Experts of a small language model.
Training: 185M tokens, 2816 steps.
Below are experts of layer 5 (counted from 0) of a mixture-of-experts language model. Rows are named router (the router's row for the expert) and show model dimensions 0-95. Each number is 200 + 40 x the weight over its row's rms, rounded and kept within 0 to 999.
After each expert's rows: "raises" lists some tokens whose logits its average output raises strongly, later layers aside. This comes from a sample of Wikipedia text that the model never trained on.

# expert 42
router,270,145,248,195,233,172,135,134,229,172,173,237,176,230,238,246,133,255,262,245,228,176,236,166,206,148,246,203,168,184,192,223,198,171,209,166,182,168,166,249,201,162,165,182,197,269,269,145,253,230,247,196,236,187,193,206,194,178,119,227,240,164,208,230,170,243,151,223,192,180,265,241,285,242,245,181,203,235,300,152,226,188,239,146,178,173,169,191,255,280,194,230,199,205,187,138
raises: "acy", ".", "al", "ath"

# expert 65
router,212,139,223,195,229,154,120,178,228,177,170,256,160,198,238,239,195,249,204,275,195,127,251,153,271,177,204,117,179,186,152,221,145,159,247,132,175,183,148,212,223,191,148,243,156,220,228,156,191,227,225,202,211,177,199,229,232,155,174,214,232,153,227,261,158,259,197,251,160,185,218,244,224,251,244,175,284,251,275,192,243,189,212,130,147,180,171,256,248,221,239,244,170,224,185,192
raises: "uary", "ional", "ially", "icles", "ley", "uring"

# expert 12
router,240,157,249,140,212,137,163,172,222,211,196,215,192,274,232,243,160,221,215,199,219,182,223,132,256,120,230,182,207,219,149,202,182,177,232,183,151,195,182,212,231,175,173,227,144,202,219,109,222,215,253,193,216,177,173,207,238,170,198,245,249,176,236,254,170,238,204,229,111,136,247,251,224,222,268,146,221,205,223,208,263,227,281,134,185,141,207,242,266,281,236,255,165,230,198,155
raises: "ant", "te", "ew", "ey", "ts", "eries"

# expert 63
router,221,197,248,184,189,150,175,191,206,156,176,215,164,221,251,230,145,246,277,203,219,135,281,218,247,156,261,175,178,215,180,217,163,143,226,172,180,145,144,218,252,249,148,198,177,219,272,134,258,232,263,165,235,149,180,242,196,175,184,224,229,152,174,206,133,189,184,217,189,213,182,220,284,216,229,185,232,259,294,143,226,223,275,191,195,231,169,223,247,244,182,218,215,234,115,172
raises: "all", "is", "ent"

# expert 16
router,220,172,222,169,215,176,160,196,220,148,173,225,154,281,222,208,184,243,212,270,251,160,298,152,216,179,237,185,177,191,154,225,125,196,243,143,143,138,165,238,237,204,154,243,159,293,208,170,196,218,209,124,222,170,156,239,214,153,180,256,236,158,212,238,150,234,178,221,184,188,226,275,232,268,228,173,239,249,228,156,225,249,237,184,149,210,158,224,205,264,241,252,180,231,195,150
raises: "\".", "\"", "ful", "ase", "ish", "is"

# expert 118
router,236,112,221,194,267,154,109,171,268,147,164,228,153,198,245,234,156,224,267,225,223,204,254,200,257,173,204,183,116,153,161,260,169,122,235,169,141,186,172,247,246,217,194,234,128,210,279,139,243,246,217,152,187,134,169,219,234,160,136,233,223,188,223,221,174,217,203,220,194,217,259,229,243,231,227,169,222,219,219,191,221,186,220,155,194,175,196,201,248,204,237,238,175,260,160,171
raises: "ium", "ery", "iam", "ious", "y"

# expert 126
router,238,159,236,165,267,142,178,146,227,173,156,229,155,231,262,225,163,245,269,215,240,176,241,168,241,149,234,158,133,146,169,220,162,140,231,170,161,165,173,260,238,219,156,229,161,228,197,161,166,219,256,133,241,158,148,226,235,165,130,250,241,165,243,235,166,235,165,241,171,209,239,231,225,248,234,168,232,237,234,148,236,237,229,168,167,172,160,220,250,246,218,233,158,229,149,157
raises: "i", "ian", "em", "ist", ","

# expert 81
router,241,159,238,170,189,188,121,179,215,167,151,266,170,234,233,253,149,239,267,212,220,155,218,210,230,182,264,176,215,186,192,208,184,147,200,186,131,186,142,239,227,182,137,213,164,259,227,167,169,285,226,193,278,167,147,224,193,185,181,204,276,186,166,224,113,246,173,219,190,186,240,239,240,234,237,196,261,238,232,144,220,238,273,191,150,240,170,217,216,253,186,257,175,224,112,184
raises: "ap", "ad", "ar", "an", "ed", "or"

# expert 79
router,187,173,229,208,226,172,142,201,219,123,173,213,183,227,235,206,153,267,249,245,228,151,202,177,203,147,203,175,161,132,181,274,192,162,218,164,169,171,171,218,232,184,193,274,156,194,275,154,209,230,219,148,237,171,172,265,281,183,173,216,218,158,230,208,169,202,160,215,172,198,208,217,262,241,241,161,220,280,288,170,233,233,294,164,189,173,127,279,235,252,258,211,197,237,178,182
raises: "im", "ac", "out", "ing", "ou", " |"

# expert 84
router,229,172,222,186,214,159,124,178,217,138,174,226,155,224,227,226,147,228,219,251,235,175,232,170,224,165,246,147,147,143,178,238,149,145,255,173,166,177,168,207,218,200,154,270,117,220,235,137,206,253,233,182,225,153,168,259,260,173,145,232,225,160,242,245,173,233,133,211,180,180,215,221,268,229,267,182,207,271,244,171,217,225,215,178,165,183,130,255,268,219,238,242,167,218,138,183
raises: "er", "in", ",", "ent", " C", "c"

# expert 91
router,230,167,223,170,272,161,178,181,230,170,166,215,166,245,239,244,158,258,253,220,237,151,253,175,237,130,260,175,181,160,174,214,168,153,257,165,176,173,174,257,231,210,142,223,163,225,210,165,183,222,232,157,236,130,170,213,228,169,137,258,260,187,222,240,184,250,176,238,128,196,237,235,235,267,221,172,229,240,247,162,240,234,254,155,189,169,160,226,274,243,220,245,158,266,142,175
raises: "old", "ut", "\n", "an"

# expert 77
router,233,176,221,150,255,153,145,176,224,147,176,210,180,232,255,232,142,210,258,201,217,165,300,196,221,197,247,174,170,189,186,224,167,109,280,144,162,165,172,250,273,171,170,213,173,238,225,167,190,195,218,160,211,96,136,224,245,182,134,205,282,158,210,255,165,227,167,219,169,206,238,210,258,261,234,174,216,219,227,178,225,198,228,148,180,177,173,207,278,218,203,228,186,209,155,146
raises: "eat", "an", "ec", "in", "en", "ep"

# expert 90
router,271,182,224,172,230,138,170,198,229,178,138,245,138,222,266,247,161,271,248,214,223,189,216,151,239,163,216,174,186,198,188,195,182,146,205,155,175,122,165,260,249,201,189,208,190,223,238,191,191,210,226,158,265,180,186,247,212,141,199,249,279,152,228,234,170,240,163,221,154,210,230,237,207,247,228,149,234,227,233,145,242,216,221,158,121,179,110,225,207,208,220,198,128,288,129,179
raises: " |", ",", " ("

# expert 86
router,236,175,233,155,196,167,146,202,262,138,183,212,166,236,205,260,149,213,214,285,227,180,258,152,241,124,182,156,166,173,149,236,200,191,217,150,187,129,157,243,215,254,155,235,188,262,239,156,224,255,217,163,190,177,195,244,207,146,171,247,233,154,276,246,186,219,200,267,170,207,262,256,207,251,227,165,233,226,240,145,239,235,240,158,184,159,174,205,227,244,240,236,212,262,132,172
raises: "iences", "ing", "ment"

# expert 61
router,253,171,218,167,235,153,152,204,203,191,179,216,187,242,265,219,172,224,216,243,228,181,285,161,207,187,247,152,162,150,157,198,186,164,271,191,195,168,171,244,228,173,154,269,138,182,205,170,229,231,249,175,242,162,173,218,286,179,173,215,220,172,227,210,148,230,128,205,177,150,232,218,243,261,217,188,218,244,224,154,251,223,215,183,142,165,102,248,285,204,177,254,156,208,111,145
raises: " O", " B", " S", " T", "."

# expert 17
router,284,162,235,161,251,145,193,149,215,182,194,228,187,205,259,234,155,241,218,247,221,149,291,159,242,161,206,151,148,207,147,189,170,176,267,183,191,145,169,205,223,243,127,237,148,245,179,138,248,217,235,169,224,186,170,221,271,183,130,207,208,161,248,218,131,233,186,222,202,153,256,241,244,210,245,134,218,260,248,181,234,211,227,136,169,170,162,241,221,236,237,221,185,213,200,139
raises: "ot", "at", "u", "un"

# expert 92
router,218,135,235,173,198,188,169,174,195,153,162,236,153,265,229,228,198,219,234,224,203,167,251,167,253,177,227,178,179,158,157,225,143,165,236,155,151,123,179,272,251,194,186,233,162,244,232,192,196,263,225,124,230,177,132,208,199,135,166,222,259,176,182,226,133,276,184,232,187,154,218,246,235,276,201,171,253,245,222,140,244,230,276,180,193,204,176,200,225,224,211,287,186,227,184,124
raises: "ive", "-", "ey", "P", "N", "ST"

# expert 54
router,235,161,224,151,270,126,169,150,244,175,176,217,162,235,256,246,145,232,231,230,229,171,251,172,234,152,235,158,132,162,166,218,161,152,262,169,162,172,180,257,242,217,166,223,159,257,201,131,172,237,244,161,228,145,164,214,221,160,114,231,252,160,227,235,176,227,176,232,161,182,240,233,223,235,232,159,233,225,242,160,240,213,226,157,180,159,179,210,275,254,211,253,178,256,160,160
raises: "est", "old", "our", "ab"

# expert 60
router,275,173,222,172,240,168,128,189,277,178,179,272,184,228,250,256,171,273,222,224,227,125,247,175,267,135,244,173,182,168,193,242,173,190,280,158,155,173,184,239,218,232,167,220,163,262,232,142,226,223,220,175,216,201,165,255,210,187,176,243,242,184,223,204,159,217,167,214,154,166,223,259,254,227,267,184,228,235,257,163,269,245,262,183,180,167,167,219,233,265,254,230,181,219,187,165
raises: "ro", "ris", "r", "l", "c", "f"

# expert 107
router,219,163,251,173,206,197,134,201,236,149,160,245,181,208,212,205,179,237,232,225,224,203,202,184,224,193,233,165,181,197,167,201,152,191,191,149,172,97,156,284,198,182,188,237,177,251,254,198,218,257,238,178,259,146,154,275,231,154,177,228,220,153,206,237,153,255,159,221,197,182,216,242,262,200,256,170,274,270,205,143,272,237,213,129,169,222,106,259,210,225,201,224,141,259,188,176
raises: "\n", ",", "on", "a", " and", ";"

# expert 83
router,224,148,242,149,245,146,162,166,249,177,177,236,164,233,240,233,170,246,247,234,240,169,244,150,247,158,223,173,157,162,147,230,138,161,233,163,143,173,167,237,243,205,153,241,162,231,221,160,190,232,257,157,234,176,152,232,243,159,152,245,249,140,245,226,152,232,178,255,149,188,238,236,224,235,247,153,228,233,234,158,251,221,230,168,142,144,165,223,241,240,236,257,166,230,156,154
raises: "s", "in", "a", "an", "t", ","

# expert 37
router,209,173,261,146,218,177,185,148,213,167,108,243,169,233,213,239,188,206,233,267,234,155,216,167,262,153,217,117,201,183,155,222,119,186,214,146,163,159,173,237,244,231,194,216,180,240,209,191,178,214,265,146,237,191,176,250,220,166,186,258,253,180,202,224,92,216,146,254,135,199,204,237,248,228,226,121,207,238,212,160,245,238,211,127,185,176,138,229,236,215,235,237,147,211,178,179
raises: "===", " |", ";", "-"

# expert 78
router,244,158,229,179,271,155,161,148,241,175,170,238,169,265,243,240,159,253,224,224,241,173,263,152,245,164,255,156,146,175,157,265,183,160,264,165,146,174,178,232,228,205,145,241,165,280,209,134,177,226,240,156,222,162,162,227,240,170,158,227,230,157,233,223,168,230,172,228,155,186,231,228,241,243,254,178,224,236,271,181,232,226,232,152,174,172,163,222,273,241,234,254,190,225,180,157
raises: " in", "y", "n", "r", ",", "."

# expert 27
router,229,138,247,186,199,184,189,183,244,150,152,227,179,269,217,217,184,274,240,209,227,181,200,157,242,170,195,152,192,171,184,203,163,194,191,167,172,160,133,249,263,226,180,226,175,238,203,177,186,227,237,165,283,175,164,267,219,157,178,251,304,168,233,207,133,243,187,248,113,158,249,241,251,218,252,160,204,248,237,146,221,186,262,95,178,184,163,223,228,207,224,209,140,210,176,174
raises: " to", "\n", ":", ","

# expert 3
router,264,131,237,166,229,188,176,195,210,198,179,235,166,235,239,253,167,206,205,245,219,122,233,187,282,176,198,172,188,146,166,209,115,178,253,187,170,158,186,237,265,201,166,236,132,245,188,164,207,236,222,177,237,136,145,253,246,176,168,203,231,132,216,214,154,257,207,205,169,173,245,227,223,212,252,123,243,275,206,144,221,248,249,133,187,220,197,224,252,232,236,223,146,211,185,123
raises: "at", "age", ".", "ub", "d"

# expert 99
router,253,145,258,150,231,156,167,169,236,182,160,229,160,244,238,234,155,238,242,226,245,165,246,151,239,161,228,161,173,165,151,227,157,151,226,163,161,151,163,262,255,202,159,246,174,235,199,164,186,228,231,148,227,150,138,224,237,155,160,241,245,150,228,247,150,255,188,237,159,184,233,240,233,245,224,152,244,240,247,142,243,234,245,149,171,167,165,224,223,232,219,249,164,243,155,148
raises: "ed", "on", "ing", ".", "al", " in"

# expert 117
router,236,125,240,184,173,196,138,189,202,165,166,262,149,247,255,204,140,264,249,267,201,155,225,193,232,157,258,178,204,195,180,236,127,154,247,179,164,161,182,203,222,226,162,235,140,256,240,137,238,251,215,202,266,174,184,269,234,173,192,192,220,152,176,255,148,260,183,205,190,164,217,223,232,204,216,165,253,285,256,147,214,212,250,165,156,239,175,239,275,251,217,233,186,214,192,167
raises: "ut", "ang", "or", "ound"

# expert 48
router,250,158,222,168,249,165,145,164,268,199,181,236,162,267,205,213,179,234,227,234,271,174,206,173,244,164,229,190,183,161,172,219,170,190,201,182,190,165,141,222,218,183,155,224,137,257,231,167,235,215,212,166,284,160,200,262,239,163,200,273,235,177,205,210,154,252,167,276,133,153,205,220,242,206,255,171,285,260,225,163,229,228,262,179,128,209,185,253,236,233,240,250,169,273,185,161
raises: "ce", "aly", "io"

# expert 110
router,244,161,235,125,193,179,184,146,221,175,154,197,119,223,220,249,161,220,208,240,227,145,248,140,216,203,198,164,144,167,161,234,152,190,254,143,144,171,164,218,227,216,195,236,138,241,211,172,247,234,217,138,217,178,123,240,216,132,147,236,224,173,231,242,134,292,175,225,173,172,249,241,235,215,229,88,257,238,221,175,233,207,229,152,177,191,198,211,218,247,200,242,188,216,189,142
raises: "es", "m", "em", "g", "ec", "eg"